Below are experts of layer 7 (counted from 0) of a mixture-of-experts language model. Rows are named router (the router's row for the expert), down (a neuron's output weights, with its number) and show model dimensions 0-63. Each number is 128 + 24 x the weight over its row's rms, rounded and kept within 0 to 255. Numbers have three digits each.
After each expert's rows: "comes before" lists some tokens at least twice as common just after its tokens as in all text. This comes from a sample of Wikipedia text that the model never trained on. Tokens count by the router's weight.

# expert 16
router:108116159115115144134112153137105136162137137135147134105104167142107123124086117134118128115149157177101116132119154130105140110161120135146153105083119080108134129158059130107145123153161124
down0:124152158138138129115131159168123139117158136118142093159121149113089113091117145179099156132116165135145151095149121088125119114125163153138142087136142161135158167136145096149131112168140170
down1:109161142137110133112157128076169110126139108141171121120107135174143121166160140126135106133126124140103102108121122123114160114129115091109152151152131112157105144148139168160150126137168114
down2:126157168113138130144125100154135125148123159145077103158147105127110125126125110119128137178149156121106122082144075113147179144101129089102109156147108067140125145123144093120095144129152109
down3:132121145172066072121124102134118153140112090114095127129115160092150139133116074143121123114132138120155072158093117074152175174122139149111143134145162115200131102109112125136120132114093089
down4:167131118158152108112153093152140108157106135143157166094150134127152099112109156078118115146119157124142127124116145146146099157120098119134129100141147125177177149142121141101142143125186072
down5:164097110139133088092156047145121142172074113099127112100150112124120177127110152124171119144152143128147157139155166138112087093163163127108141115144143146152118136137136166105097104103113145
down6:104122157097106164123125157162110110113126114071143170096138118131135117086144144136119122135127139086159135159116133166082103116147149130136118170106088133109131149080111147117117122148104129
down7:134126123137148097145190125090167157152161150157137137122113148106139122113151103138171144154078130111166155137152165161121146168134105138153149136124132146133125136144095151117122141094116168
down8:166114119132162142150105132136139151095134127116125104145151156074132148144118135120103144106133130085129121112156076099091090144146121102138113081188135131161137120156181120133171123125119180
down9:133107116161078129107103120122133172169126132165121086162090075112120157116118138140109106128154122107116117104115113075097137114141121142148190116166163112155102145124123178122160108111165117
down10:117115136138117110129137126104121149132122156146143164109120140154121124120120115134126099125147156126123128131114107141094144162110133129083159128131114116107106118174138165116120130134133069
down11:136159123060157099122134126137081130110157131134196125123141101126127153151152096097094142168146121134075143136133152099114112120183119095114121154102133113106145121146135124113090133182119131
down12:117141180096159108105133118124158140121143123116097138153155140144120136107122104136096132127151141140080121109136181137101139117142150175125150097137164154071143160157132132103115161107142127
down13:104172114106120116108129145134148149168111075111140087163117138108112146072129147151175110133133120124142104133139151135109152120152115143129159132137120125128144117125115149103145118164160147
down14:141139075133141113111132088114132121111108172095134130105111126140131118133121148157136133167150104135165156129141102130086085143143112124134150100113114174126134129100126135120137111135154105
comes before: " of", ",", " to", ".", " and", " in"

# expert 19
router:101137162075139125167164117147117103114124131166100118119145143125127141107125084124130164106155116132131155128122192156125139114138099141144117092125087139096097123152106087147159110153161114
down0:112148125136109129107163141142108118087112119163120142127175131118149084123127160125123134146151148083158068105128108139123123130173148149124110126166154153110144118117130151065113150129148143
down1:084117141173086109099163124152141109142109151136138155130162136161122121116139137110163138125169142148129184163095141121151101157124150128141090108132179136135158134137159127109150127098114104
down2:125139138109138152114094140162120130185165203132120117124117118149145169143124139146137117127169123124145173079091132099104145096112157161145131140141114076117157147136107138130123120139154139
down3:160118137082125119123124152103115133156116126155142124145139103190153122144109131110139102136094118121169122133146116135118093123133109073170137161127107162162134091159144093101164124120097109
down4:161126114100140129137127121090122131128144106137147144118143172130134106146151101149118115121095127142118110127076105092136144133133118102110164131166151152100130118160167141097185112142086127
down5:140146133158190092175141116161191134141122143096116129117118122158117130088135140115125170081110146135159094128118129120150138083124077110111129139116130105114138109154147136106127135120139127
down6:120107127140127127112095158137150186101146153132107099161121116139154097137120133101163152113125104166100095131128131159143081145148105131116120126100155091137114089121135127115150158141132086
down7:126114167123108148088108114120132111109102143111118098109099126112160136130095124140138168092149139124127158115092082168143122180161169119086086127121133170109116116138129141129122134170093145
down8:136143137117124120095129105145078167160149137141077155164108102141115125093135137156091129114144133148117134128159161138123087163095128113092132129130110113104172123139127143126144111116147099
down9:162080159057143119096126094120128071162134154137117172109102126135142135100130125119160153146135122129126122120091111133156154136136153107124125081094119129137189124133144149163098107135191136
down10:122126132168097151143138137174146112152187137115158149133089149136121119114163132137107117093137111128125130127124120145095135098093120114120118119085134122103189121160136138102103142076115175
down11:136165127148100104124113108150146139153118114156096105101154120094127083153155092128111182096134111128122143128109134120140094175147129100153120154126107107121112149107150109095175117163129179
down12:156154104128161150059120144117155130135143144129095137134136166139116121112150151114145142133135125102116116138157130189085141165131150106124131120143147127140146131111134152093123166137149093
down13:149111101155168134157112123139127113150119135099120113124091126129109124139048144085137138122131136133086137101115163129118143162124095109083141115142136144164127110113157128116114107181137117
down14:166119142144113102104071150086113153142090125142139096092122169119100088144129109097131113125168166154125097109108131113183110111156141119155148158156173113136089101141085114112112131150128114
comes before: "0", "6", "2", "1", "3", "4"

# expert 14
router:110109136083082133141128135130088149120124118130136160129122147104099157099106090144170168111176135158105128097117204139150156128155096128144139111105148125127127131139110139080102126139131140
down0:138148154103115054126126121133168125102118089178134180141126101147086104145146104122101098089159130096127161071132134092100162139108076133122094110138163084162174128126138123133113132140107110
down1:105123102171122153126128113184136122138114150176128113145110133145111110081151104152101117160100124108147064163122143152149127103126125123140163129170141113192093122125151158132158168103111170
down2:166137133155164124080123132145163107080099170113157116115079129117122131121109108105158113120104132146149164142121100128131101132155125144125146107106130144137140136127167155113105179156093137
down3:135134130113133099125152134089108127100141089143121144110151089119130126108129130101144151101090162139102175154131110152124163134111121093099139143131138105156117188155115125133163150089097113
down4:107091102122102101121133118140108156172119118141138132140132102070094123138115141142113146127102127161119136140121145138110149191130109126106067132118102093116096148153117140152110127120150193
down5:117121166117116107119157144169104121097135173113123151124152085124122175140108086130118136121146153091131120169160150136154166120148102145107152111107112102150163076109108126108137124160147121
down6:135102078113129142179090162137102144144143149162150127131129158104149157139137175136107151132132114100120136146144098120135088161119144142133140121157149149100114154116162132116124105131099154
down7:080155112094114173169140136114097112113067119155150067131115148173100117144110150122112119154139108153115161154093149150125096139092169111122097093130169100142156140096161103145129122136113109
down8:104189126123153171115109105103128114122116124170108132154155131157147125113070067144133178109115143156113104126130114160158163121124095126103122079160116121127137178126156102116134111108133127
down9:081078135106153102151130176100160137133123185150081095148161116134162127103106100136105143105112099110144098166153116124165110141117123101151108146143094107107130139116118086115094141104169054
down10:083116117148147078117116128079141192150154101163128127152109133118133153088127113171100121142142165115138117127125100122121122099112117139140151122128161101117094155105129114124102105131144113
down11:085121138121121120151105117115089122155147113134109102126131137122141070143108106128167155126125133136155132123170176135174139125093133116108151144122174151126108141118150130146124107152133067
down12:116132122155122117131120127153175104142117181193115174148148099123162109135148140154105163120148089119102096152175151117143117144126138130116113170152111120149149122086148129113123124132116082
down13:152110118140132076132128178105068101101126206117126131143144110119172121098121116140136124124140139095164115134134183146124108113130106138149151156165132097102182103112134097132147161154091106
down14:148145166134088110101147104117132109140137148136103142164167110144138148136162119112135159120118172144131098132079100158131101130152156099087173138114090138087153131109116147110112127125089115
comes before: " |", ".", "–", " |\n", ";", "%"

# expert 2
router:125144147109094155147110151128140153126111108152103169079141153107083158137111107108127136113132139145104111099115143128127140115129100156190095114101102087149097118141112134121139109158162103
down0:165135143114116144113133072138143139105137116083136097118098089147113127136115144124149154146142094058078090149121094162167101159108142125182125115133138124132144131101172136113100131133133092
down1:131118092150112146133114133115117095124136107150119165137082142136131140165101135113135091123127115142100150112151164096101113125109090121129156118121158078134121135133116121144089135100132169
down2:113111143118111137188124058154118117129109111078149168134112090139126114113093131157147106125182124133106132117178143112137108130075158089140098116152159100130082127098078138153127129134131124
down3:134115145096098136109117127089125150102116161116117076128149086137134160122091134132091079132093133113125094145122104107127106142118090096134160132141218126127133167119164174149140146140122159
down4:160116119154121106138121125091178143127087116111164148123112137100101163117167136163138112128110150125104132128152102086123129106104091092116116163085151079158120159149135141147089122160106157
down5:162106135129109129172129118159110094102095126087118085132145110114138134085153125116108154108122128136125111143111116128116096110114142117146148123093142146116127121112151158103107120103185118
down6:119122120121113154171119126133120114141165121129125166153150126148089164154140136158086132077126108139120118113110089108154131141147148134133127100166158098137117111150098160139159138161104150
down7:148119135143119138126138139137166108137132104119114122117155132149133154150101150157103157139124151153104122119135052130165139133127100145133109148197111126095138130131121143149083151123089129
down8:165090134103134145095138099114179156090139072142151095117169175127116123097128135140108125138098144143123144132115124122115133123129117112142136142118171148141164109127120071103137140110127148
down9:125169128091131092120138100101091153138137111113152118071109155143130130111124116124174143099132161137112158129151148135105141140139157127078106183127155127100124166132134147131164143161150092
down10:121185107123097170127170088151088117135111125080086115113159117108150113108081107121137150143102143147138167123134103135134138096157126154146141122128113129087164120100112117130129146203109102
down11:120104184128134126112080166137131082171166170143136163164153140160120099155135139189147125082084132110126143121127127090133128141134145099122128147122121129152172105118108125143125140128152126
down12:110097110131080120099063159071168127154124141143126116135142157106140129135129175152175150131131141068128137124143093151142140145159114130149115161170125127149151172164069126128105101083158102
down13:091141128148102154100134157089136134157146081093120141109143129109105120113153144073150123108145136135100146168114137113160111147102142124115095142111162134142119178163105101171105141096107112
down14:128119072144118119103101115092090137094195136140163107144155166120127108092172143122117120143147108112135108101190110156101137085088107161115150129133145121123141103090135143140140114131124124
comes before: "|", "-", " ", " |\n", "|---|---|---|---|---|\n", "==="

# expert 1
router:118126189126102146131131106135123126099081141172151145121131198108119105130116113136173140139163143128128137136112145136101116151122118128147129131122139106107105121135099125065113100133158111
down0:099121138103148153098134174078117088131148124117091137120132177117146122105147110131136181137097139143095096110136131134089151117140121103130134126131103169108116109126132089088124161145155141
down1:147113121119102120136093135132146158139128142118137122102132155124175150117162129138161101133125171137154143152064138118105133154114111145100122152146146139143094149139111146109141107138151126
down2:105127098096134135136120133113157166133143114126160134068133087145114143152109128134167140125130107100176117147176158087124172088123107106131139138137133110100114130118131115098124098163158148
down3:135125141133134111128156142117178092121162127156130161096113120112090157141162118114142164156125107140139075093136115134151117131109153145149102073124130106136130150141163167188117116110132155
down4:144154116110192104135071087139136148124134167132133153152113098119142147099140077132130101135153155171148118149126078128126094134150139110149126169096152102119102155095090110102126078135139116
down5:124134180162102132151123105118136115108089130129167126114101155139088118112123139159119138131155108110129097123185148133116106139100082151107116134151162113161132110101138139111147140128108086
down6:139115158134124101152111130146170115154135101100078164128096145103150143122143098110147147097097099130136119093133111110134129141122148126155138123122141106106122147103094116163150095144144083
down7:134149130095175114151096133125099132177119077100137121106151105108122125133138104118143117109099114131119121083115145149143107097135085126147109102121082126104115166170142105128115142134138168
down8:170115114155116131127102132102118107163126096137135159135134161154111070127134120109160187100131180155123141163173112138148128109134156154123129112101123065071148156081171129121104138148152186
down9:154130128123078102147126200119112127114142166122145144097116132152155175088105157116099109154144149166123134118119145122173114144093120098110141116133099151109138164162149142112146119135123124
down10:111140111118135138085131103100100126103142113140089138152100123117152108151140143192130145134128091172119127125097081175166138166130155169157108115147090121122119127116165169107149149116131164
down11:145078100126104107161076141156140123136138168139117160159136120117153122115128120115105112119136138148118075095161141170133114133147107155098121142080116140079163145106129086133103128134121142
down12:141142119147124126073113159115079112103113117089118131140097155109126148150111114144118125080077103133167137129131110109164118154091115122115147161144146131154102160122126111084122193158107125
down13:138132140127164144118129135145167167098144155117073159152098140181137115122125111146068122095100108090149093114168144146116138133153100119152108114140112142123098129136118174132118159133111135
down14:151143171134145156109155110150125111151142068107086117137156089167069156151125118071166096126150147125118119137129120156129102120132111145125149132135127137134149150116157193163149110103113124
comes before: ":", "=", "==", "-", "The", "In"

# expert 15
router:109102162121078153135145126138103123162105119146146171124110140151103175120099101146149187123151132149125130127167157174149136118138115098141109120121108111090091157111127131110104113124125155
down0:116125127114147162143142121121094116139130102104147171125105072116157124153123099108104140126136144165130112133126135176141091087204119092094164138150142117115110099111115108128116125095166126
down1:119082158135106152117144135117161125120123137122124136128100107118129106108119120106172133100081100142106151151125148104132127106159119109152179134130160154124140146115120164119090144158113124
down2:101086129149207136108138119124127124134120117161155110134142137112102110144149147168160102181108141143141135105115136130125136140134091091105096137082168137164092139149107133123136109141153139
down3:171125175130121129134174133156136147112118141130126104141166136094132143115122106121158114130167119081113135146099099079093165133137126101114113109152176115078125140136138161144130120128142117
down4:122125165148087135095177162136120149132166092093135104120126152093130143116120100077115110135113144138176097070129109128114123110132111098094117135114138111128124145099165120161178098078148157
down5:093129131154138149137157134125140133097084123121155142117091081097127157169078141096140162153165123120131095165146095144123075113123141151140120108128149123147132121144134096126118075124121109
down6:171072126094097138105099118150120137123119162146099152101167112069146140118135135124110118090163118130111135117081089146105141148139159098163138175103166157165122082105115102137110105136118106
down7:142092096112124140136086136139147101126123076126131107140125121152149185119109126132151089096099108114154146081145123123151113101151120098112143181156192125129095082131116168141140131118140131
down8:139130119119166181089110152139141138106131155137099093157155137133183164097120143113099121162081090143094161118120109155081135097156085129158149089134108139105206152140123182098112077120140147
down9:080112116116128149127112135114125101150151098153161111147092157116141130134148152136160117115126162096109144155135136117152129135086088174136107114125126190126084132125152127165133115116160120
down10:166108122115112169130142095111131102111142175104116132090104120167123194146106151111108136103114158111127148194131113127098070158134092115119169144126145133117129145105133135168157154136126106
down11:122105101174111156118150106164097152164146100079127117185149117159086091116106126138130154136130194122110154143177132125128109088086170125136130118133128119168171114130096135103133159197139113
down12:133089109123099104142057097118092140148110133133162161130150160080136156132106117169117126141168143096101155144120102119165127121100144181158151111110124142120116109109168159106126149106135102
down13:158112101168132168162139182105111133139087160114112097133142146127136165090100116125098095106134114159123152133134124142125121143148086171114093128109109129175105076120112140127139123158144112
down14:141127093126110117114163127156127153097156078147108152109147115164146111053145146129123123100103126122108124103144185114143118120137168139124101097104130132102168074153144088144120136109134128
comes before: " a", " of", " in", " to", " as", " an"

# expert 10
router:118151149114107132191156115132123154105136123136169139106085121123117103100111113152130139047174155125120127101153146119136138148131099133146104127095135067115152128141133129101114108113159156
down0:149159137136134131135136151168127151103146105109116145131127077106138139099117089131055134130139127088155087141114111166142160123195123107130131130163145129145105145125133108164150084152123142
down1:145118129108118118118156125141156180146175102120118134103079135085131166113163164113121146134170091094160120138134110144140139120151124105096125095121095088097145133138133170154113127125105093
down2:127136110105164092180142140154144103151112114164112165128113122186128153149143096149143178097122170121080131104157107120133113095135160124138060147115170115158100125115109096120137120121153107
down3:159102186107179160108181108146081103150133150120109098129097130089133155152146143084120138122119082115152162107148140112156096113141118119169146143165060130136103115126158145108126147126141145
down4:137199167128139103134133088110155133091095112156108101099133150134128159150148113121157118113091123108111132119121163169153134101103137148121151102119100138149110145111142129125146123132125124
down5:089140106154157112154110089134158149112115146109126146124102197151138161138134139084096093113140147124071116151067120097119116111127155131128110114078143152076108102121096160055123125118121111
down6:105146122123102114122087121116115116133120103143141103141135114167132113109120141119106150127130112157137127159140115159124084142090145129109147117138117148139148147082059128131116114115096111
down7:157108167135154144148193137125144113144130186132122113093144065119062157113164138126097125135092174126123110153114180121123146153150107118162112158163167112133126157144152159135131143127124130
down8:122133115175126152073164135165131128115092124124127124176154119140151141113106141116147157118118115087120103120102160116073159149102116109141163103111140110114155119097119153162164181140135095
down9:149109095127108120099114111119132116113165152094074080120095143134121082113173144153138140117099148164143133130156126138128123138148130110135158127136143151166120089130103134137130156166132113
down10:178115129154137119158108131138122135121077102115155091130070093116157144140198161156151154099109110076149167131133145092122105136095120151138136129138164129160118127090117160156097128104092143
down11:137146130081093103129152139115174140143157141159111120127124110133115135162095136165125124119055162112146119103164122126130121137117128110094142119125149152128121161094131097125118132161145152
down12:123102145130116143113143113124147136110141184151111184124107128111145151108163157113189142072119078170144127135148109120139099117138090140131152146104154128153144120110132134122135096170118160
down13:157137093100140137147173069130128123105128130081153122144089155118160086137070148127102130128115134137180120179170101124090146141098126149141135132146136131118136145109122148127152101129144147
down14:115119159101141146112116096117129108120136135127118114128103098121133117160138103115092129093147162169148159116154138112100084130147098165165181104139088100117093142099143151126143129141113118
comes before: " ", " —", " \"", " L", " W", " A"

# expert 18
router:106109143099131139144133142135110119139126110161134125124125179128125156119070123137135140101138152140124126092130139132130114111119130153133109110091104132117117153132093121133090104123135113
down0:102119098116139122136152143115117116128145114180124139124132090084137151135182146109100183109123103109090119091104098103151117139112116106114136119126148115152129145106101089127101148150119158
down1:144121113135122133120144153087113136098146125131101131143162115181141147120159153115151135125104112110137172152186121121152136102120116118118098147124116126156135136143127110142136131117152148
down2:141138114122148130119164162165112135133103151133121128132091129103135123169167113102096130137103127146134089145149150141165136091127092108116106120128159120134125117098144150094109124114123186
down3:125168126141119160096129114130132082146137156157119108137125152131104132094192105081133145124123099133166090159105137091137103112102158134101121142046133113170127143122156158179145120168131102
down4:116146117149120151129151109111080075154150178130147164114124164145118155145111120096115119177102127122125125135141101104091143166129144145140136100145173128047140153129109138162111118111109101
down5:122140111095090111153128104070133063153152115091122112143128159099125129110154157168098127135115122134173106126107143153122126131150160144152122090140153125161135099087111091121156101122137078
down6:143102108130151130092141141132181146123097171128112104128090093174144114120142108154115101131145147168124129107110088117162092122095128152144150142174164126172157099106122090151103141105134116
down7:104160118115118136129141127088137135167134143123130125141072124130207148102102147117125172154159145114132093108140142149102139130135146132105139116112102150118172150090138078111167131124180102
down8:128102114129112110149152172113125119150161103101125145149109101059153100129098113126134124105133138155132131095138157180122137100094142139143078162173126153161106103108084111124142082089120106
down9:147101116143115140127136140118099134157097161099108095149136153129109107127126153095117126118143141113124123141127147108113122113131170110116111134119111115118116118152118115186121079166152124
down10:125112132109155190151136125135173075082141096105163146116154095152118149141121141100115161140134149110120141141141125096140117084094133115139096126156156153110137160123114104095125121147121086
down11:120093112126133132085135139130135129130118124104147161103166159142121118112169112087148112127095152150089118130150169138139153157153135107148087121154163149120112100136125095126113115123118138
down12:092151152154104206121116134093147145111155157109139152076100147109102100150149133134129149124143119107105104091082142157122071160144124134142116141123129176138132161112140155155154103149121118
down13:162145152128135129102117122112123105140094117107125138155089129124083112055096143146158168137133147117160125086103089130136171096128171096149120104117174145094132151136125102166154141154120061
down14:122161101144127151125108126156103114139102103123162148133134083131112115086120139080155139095121086175130129110152108120131143126156122103136147110112130139110063109134167129133176111123151122
comes before: " the", " a", " in", " that", " by", " on"

# expert 4
router:090147151115124173138175122177102146148127139161115144092086150094103136123118117140131151105149132135103119119107153160078138113157151125166143116112153141103099094122117119100125109145156106
down0:144104130107133149152137075093108092137133167123120108075180144130122131130126127117158111149139156115154090138131159088124164153142140152154092107117126127086118145138091104100076133108112136
down1:160161136124144141141084132136119142140112123160168095196124109113103141180118117118199174137166130179107126160124105092103134135160159087133130180101126118114135118143154139172145106099125140
down2:118119100119132107104086138135105131096104135131156153114156127126128154142125079086095157124115117114124119146102131117144182113112083164151150132136120143087136150102093121085132125105166109
down3:125102124169125118139127083139121183099124090180125113159109181115105157111148112115151126169089124111127098121147161088083132103055104128122147126116130131104091128081117072140140115126135105
down4:168112156120117188129119126163160103115122175120145115088139132141111139124178110147109131144101148105080107130123120115162080144126131180146148074132103126142130102177122107101146133115116106
down5:158096114100130089108154091136144176162153090160110171152111115122123139120171139155098103142187186106128151149132150135147122131131129118143118093129129128149120136142108171112109125128133146
down6:161113119130102124103134079131126113116125129126095118159120138115164159132129134117136107124124128098108139127116140138128124131148110130143170126171145125099132129120108107153138130138124145
down7:122123157124107096143106149163139130079167157170130101145124145100137131081128113105135109103135133124132108109137148161114132155133114157138099090131165081103120114126127132115123139135162118
down8:123150158101131151129137141143148108171121125123168128110138152088108101139107122129167125135152177134100152118168164156153107135157103138117128126121142143143148091146141098195112166118109103
down9:129163099142134106121144144155217134130159157136171121067144167121168129126143114132132131124142138133096185114194140087121131134154092163084126118137127126108135165158131151135072087132108086
down10:124152156145128109123122161151105093168109100113140139094120153112152165091123078110155134096123118127119134111153123113136153120115132134120085121107104127126146146133176096124127141139120203
down11:172087099118118120148109139102105116138132104068128135123130133155147128132104129154140159106145123133129135123097077108151155095120102150161163128105120118125117147109152131174138159157174153
down12:100160132092104114109120138130083151111163145141128145101101122153126146127117125108061140138127145128142139133128098116139123141117130124126126146105070100123160154148111114112086129168122103
down13:161115144165109113123138098098123133099102142121162118115069121133160124120122107122160139144138118136128154132169152152113141173140140111169160127135186134138124130101132158175125172108108157
down14:107066086155171099106119145117115111148151159151153160103102115130115146064079099092121129123105144142114103135139120122128162137116103184106126141145135132121105137151128153169145153140102079
comes before: ",", " of", " and", ".", " to", " in"

# expert 13
router:127116164078138143150127117174096149117130181141140149119133124138106150133117108118120147091142145146100172120168128117122125136140098105144124147097112078127104156135105144081123112114156122
down0:146139110135150135164144142110118139130124087132134131137127106083112133100132136103174176142134135121138100092096139101127109125161139129158092172121144163145108093134119078168115081140132194
down1:114160115134143088081122154140121149122149163125146146122102127108155125131131145131136104134106158152123170114104127136126146111123110138087068104098143126093116131128136123105130181116102120
down2:160120155157090148058113140165120115128113150148107094114115157137124145156159146168161155127132105139085110125136152132100119109115106154107125156149107121110132132182159161148146162167133165
down3:125154086150109133145114179113121131121131159130145108132135160118116118064161111159100126124110113143126156156147124118104161124116130117129066117107107113141160165118120124115087128166152140
down4:122126153159079113112107140120140159119120127131144122116119124144116138113151098089085109142163173174103131096107143131168162110124131128123119101129097107139130142143177084103117115174144107
down5:130110159149117117118127132132092129128158085125137136093167145109152169113130138118122126157134105154099108158143116143089133139158116148125131113092100133124109144130143097145098112116091117
down6:145102133130112175130116126094127137157132120174083104168138182132074111129143094140121159139167127140143147127132120079156129137117129074179136156156120139141127128153178198175110124150126111
down7:110100103147126164106149067120127174111094164142127135168127152170177130145117116105145126137110116084131150140126100132127143127100172149132130135182146102163148180130164111110131161147094108
down8:137129075105139115118112126132137112106141079092171137151118119140134154129087130071170120153124121129114142125127149105119114123163149124150159135112116167089113082212177143129089159109132154
down9:155140095103153124113116125104069120144088123116129132156165152079145126094105096174142157153148119137089164161122101122170123104113138125156121111099145097118160143136167122174073143092114129
down10:142066104120156127142163129099111085145144157100133137115116120160112159118144132149139129135132136152164109058164094109163137147180162117131106140115125164157089098123093145130138069104118168
down11:159160144126165144131125124161101092118108117153163092136126112132112127133132087085140107063131135115144152099125135107111135129153106163159170138155169111141126134134095121125199157108107135
down12:130118132098156153144138157097132113123146136156119118183141140121119165108113107142128165136096151129102141114122136108135136097149155093146151144103111089128129145130144161148080145121075140
down13:148140172126115117132157160126124117133156121122144101107103131118118138080155103074150109098131157130145088152108117141124145107177160122071108120084134126161143153131134123118106138138137160
down14:096136159131164127119136148139156102116145111142075102161090112110144160107123153122085140147099113097157130116123133157149118177139105118111129152098103120149096143144132111123169115065096137
comes before: " |", "\n", " (", " Championship", " Cup", " League"

# expert 8
router:109142149129125147146122146147107126152090107136124156092127104147104101109101120122125141118142149160113130116157138157108154135125143140145084117087113130142097137145133118128145116107168126
down0:106121142146116152135157149125154163077169116118140117181130152070155101181105144130117148119143145132119140185157129140105116135137100120161113163120129113153114157099133110081172155085113122
down1:151153123123146130136113148135074140136132160145116128118129139125105132132156086105175136086150109137139110071151120145156129102099111099115120144136116118132143125168150124111134105120091103
down2:146127133103089137175162116170145148132114160103111123145108158142157160153134132144120148108139160154164156156104137126120132167134085085142117125102121138114177112137160129122146157098100123
down3:121140121083122189143117146151164154104152146170115117140162112162135096107187142200145154177125120112133152146108118128161117118099141129129106105137112105159140156149118119160165136115124160
down4:126146138128116126092171106107091126116137115072141110123133098117116150151160171113114103107128148116094136097109138091142134122115114124127061116143116112157096122134115149131121135169136118
down5:106124184128087122116177121084093153133080170115150124158162114102128120119118153124097108185119114069146146143109114111122170150104115132138133101183060100114126097125110167132130134108130141
down6:158138157129156116143143128132141120136124151115153135145165139126112158118135140126120108132093076124153122105090145179121128134096121132134083132125153175135135142118143133132090141145125161
down7:101152146141148141152110131139113115128140143119097163106141176115150118127123142120125138087173154112136103138167145109096132094134130133132093135134161044158081123117133128134115137145114140
down8:138111100118145100110133144119128097098143101155139132168145120142109160122139167136129107129113187142068149138112112150132114144154083127132138116173123116161140127104105137129141120104145074
down9:148124158115130142115122140179128146172157136094147090132066124097105177151114118185171132135126124131123124112110107106153129098146099153135128090140141126089142113133116165136195150153139136
down10:115139132139132142090131095129140105121137169158130104138139167096133176152104150167113121102124128123086100157078121158149155145101169144110137141193136138102146104143119115113132116160138128
down11:136086124105184144126148147144110098122147147134136091163140151109148121118125170137115160150092143145096160149095089116158136111129131128074158088129111130128153142180148082126122116084119104
down12:175132110105128089104114169134110151119158163168144120126133125126103151124164152146121120153151131132111128154147117177130141095174198131141129116147147124150145093133184091154100141117105131
down13:115146129140141141166094121129109090127107085147136116132128106128112147101152117159126104129123126130080087160108122093178125117141102138121099126123091124140130110136160128150147100144137095
down14:155124116182135112101110117168127188114129129154118132104156083147163104158079179101066144091145132120129099102120121092140112137083174132129126121120137153097133145169159100142128155149147152
comes before: " the", " a", " his", " its", " this", " their"

# expert 7
router:112109131111127150149159161161108164123148147159119141117124125094104157116106121160152183140133132163091155124143137153139166124125132119167119093088129097106127125148105130107115121132141095
down0:146125136103141194115127126151115134140157145095114129141120125155101148172129102138131103085101147111167165134107172137107143137087117125151071127171151132102154128144117139132081128105150138
down1:135122104112138137115150139115147170093125161126111094155137106113144111112130140119124119057127132125082144113133135061138100106093137107101143112136114119151124134152127144127171157084139113
down2:083083088147183116127118141173120137164152107101124137112135176100126153109139148099144138129162116119151125167118138126118175140146136091148103172120099105090106086134108165120107151145153148
down3:108114131135120181144121150200154150137104170190099169137170179135135157171098150112124179120073137149132105123145102137131119114131130079131145096075137146162129134123123160129096120107084130
down4:157112134107134117088169132140123139150153118187142142121126124113079131161154083106110125096160156090122084155147131105134100131136119116072131102143122102086146069099120114096127163139132127
down5:130132130159142091130158096103123130198118155105132118099140128156129126133137119136126153119117107140131115117142120113132120147106071122165137121146125116101090135098137107131124146139122165
down6:137164100110140130118123143123163094116135115091133150141137159124138163145159112151120137144131112097106135096193123135162131180146106170137112117128156135154125128135128105092155109181130106
down7:106114085133099161157141122100121098122131138158180097114142188137105138128135151092065105102138117165158101127153178104147111174091118145143154145150106115123151116126132101096162117125142151
down8:148134099110143125109140149152143148072152136118121137108121087156112113116098125152136143174128121101112167098123099129145176138148148119183096151134098145080122111130156122152149168106146116
down9:123101145165154153148114093133127125142148094117165159137084141137129161141151110090089097107101127139113110092138133107127156129127113132197099128160084145112083098092093132149125143142145102
down10:108128121057109133160177143130109124149135111114121141155075108145155142177136102145129043115137180124106133119109124132111094067138123136100097120129055129120103147129132095113087159120137135
down11:112087129128153127148122153179120163121136087128170121170149103069129140179120099126117138108157100157164107120153142144137105123111086146129132120162154103180109128110130149115161119078120099
down12:161130103107112130101080093151090126139183119106115118083125161120154146117133134132098112113117118151148120105094141044109077108119154123158121167102091146094140119175129131160132121148132162
down13:141142118155097101155075136143097156152122099131119128128126144175127110084122095133132127180210101153119110113116109090119143148085156124119180124113102152138124137129119155118073135116159138
down14:172147073122125106147107171108147108134138137165090123139099161116089149116137143127125141164168105151124125150154094110121144115125118148127141116174154117134087096117144132142122114107139123
comes before: ",", "–", " ", " |", ")", ")\n"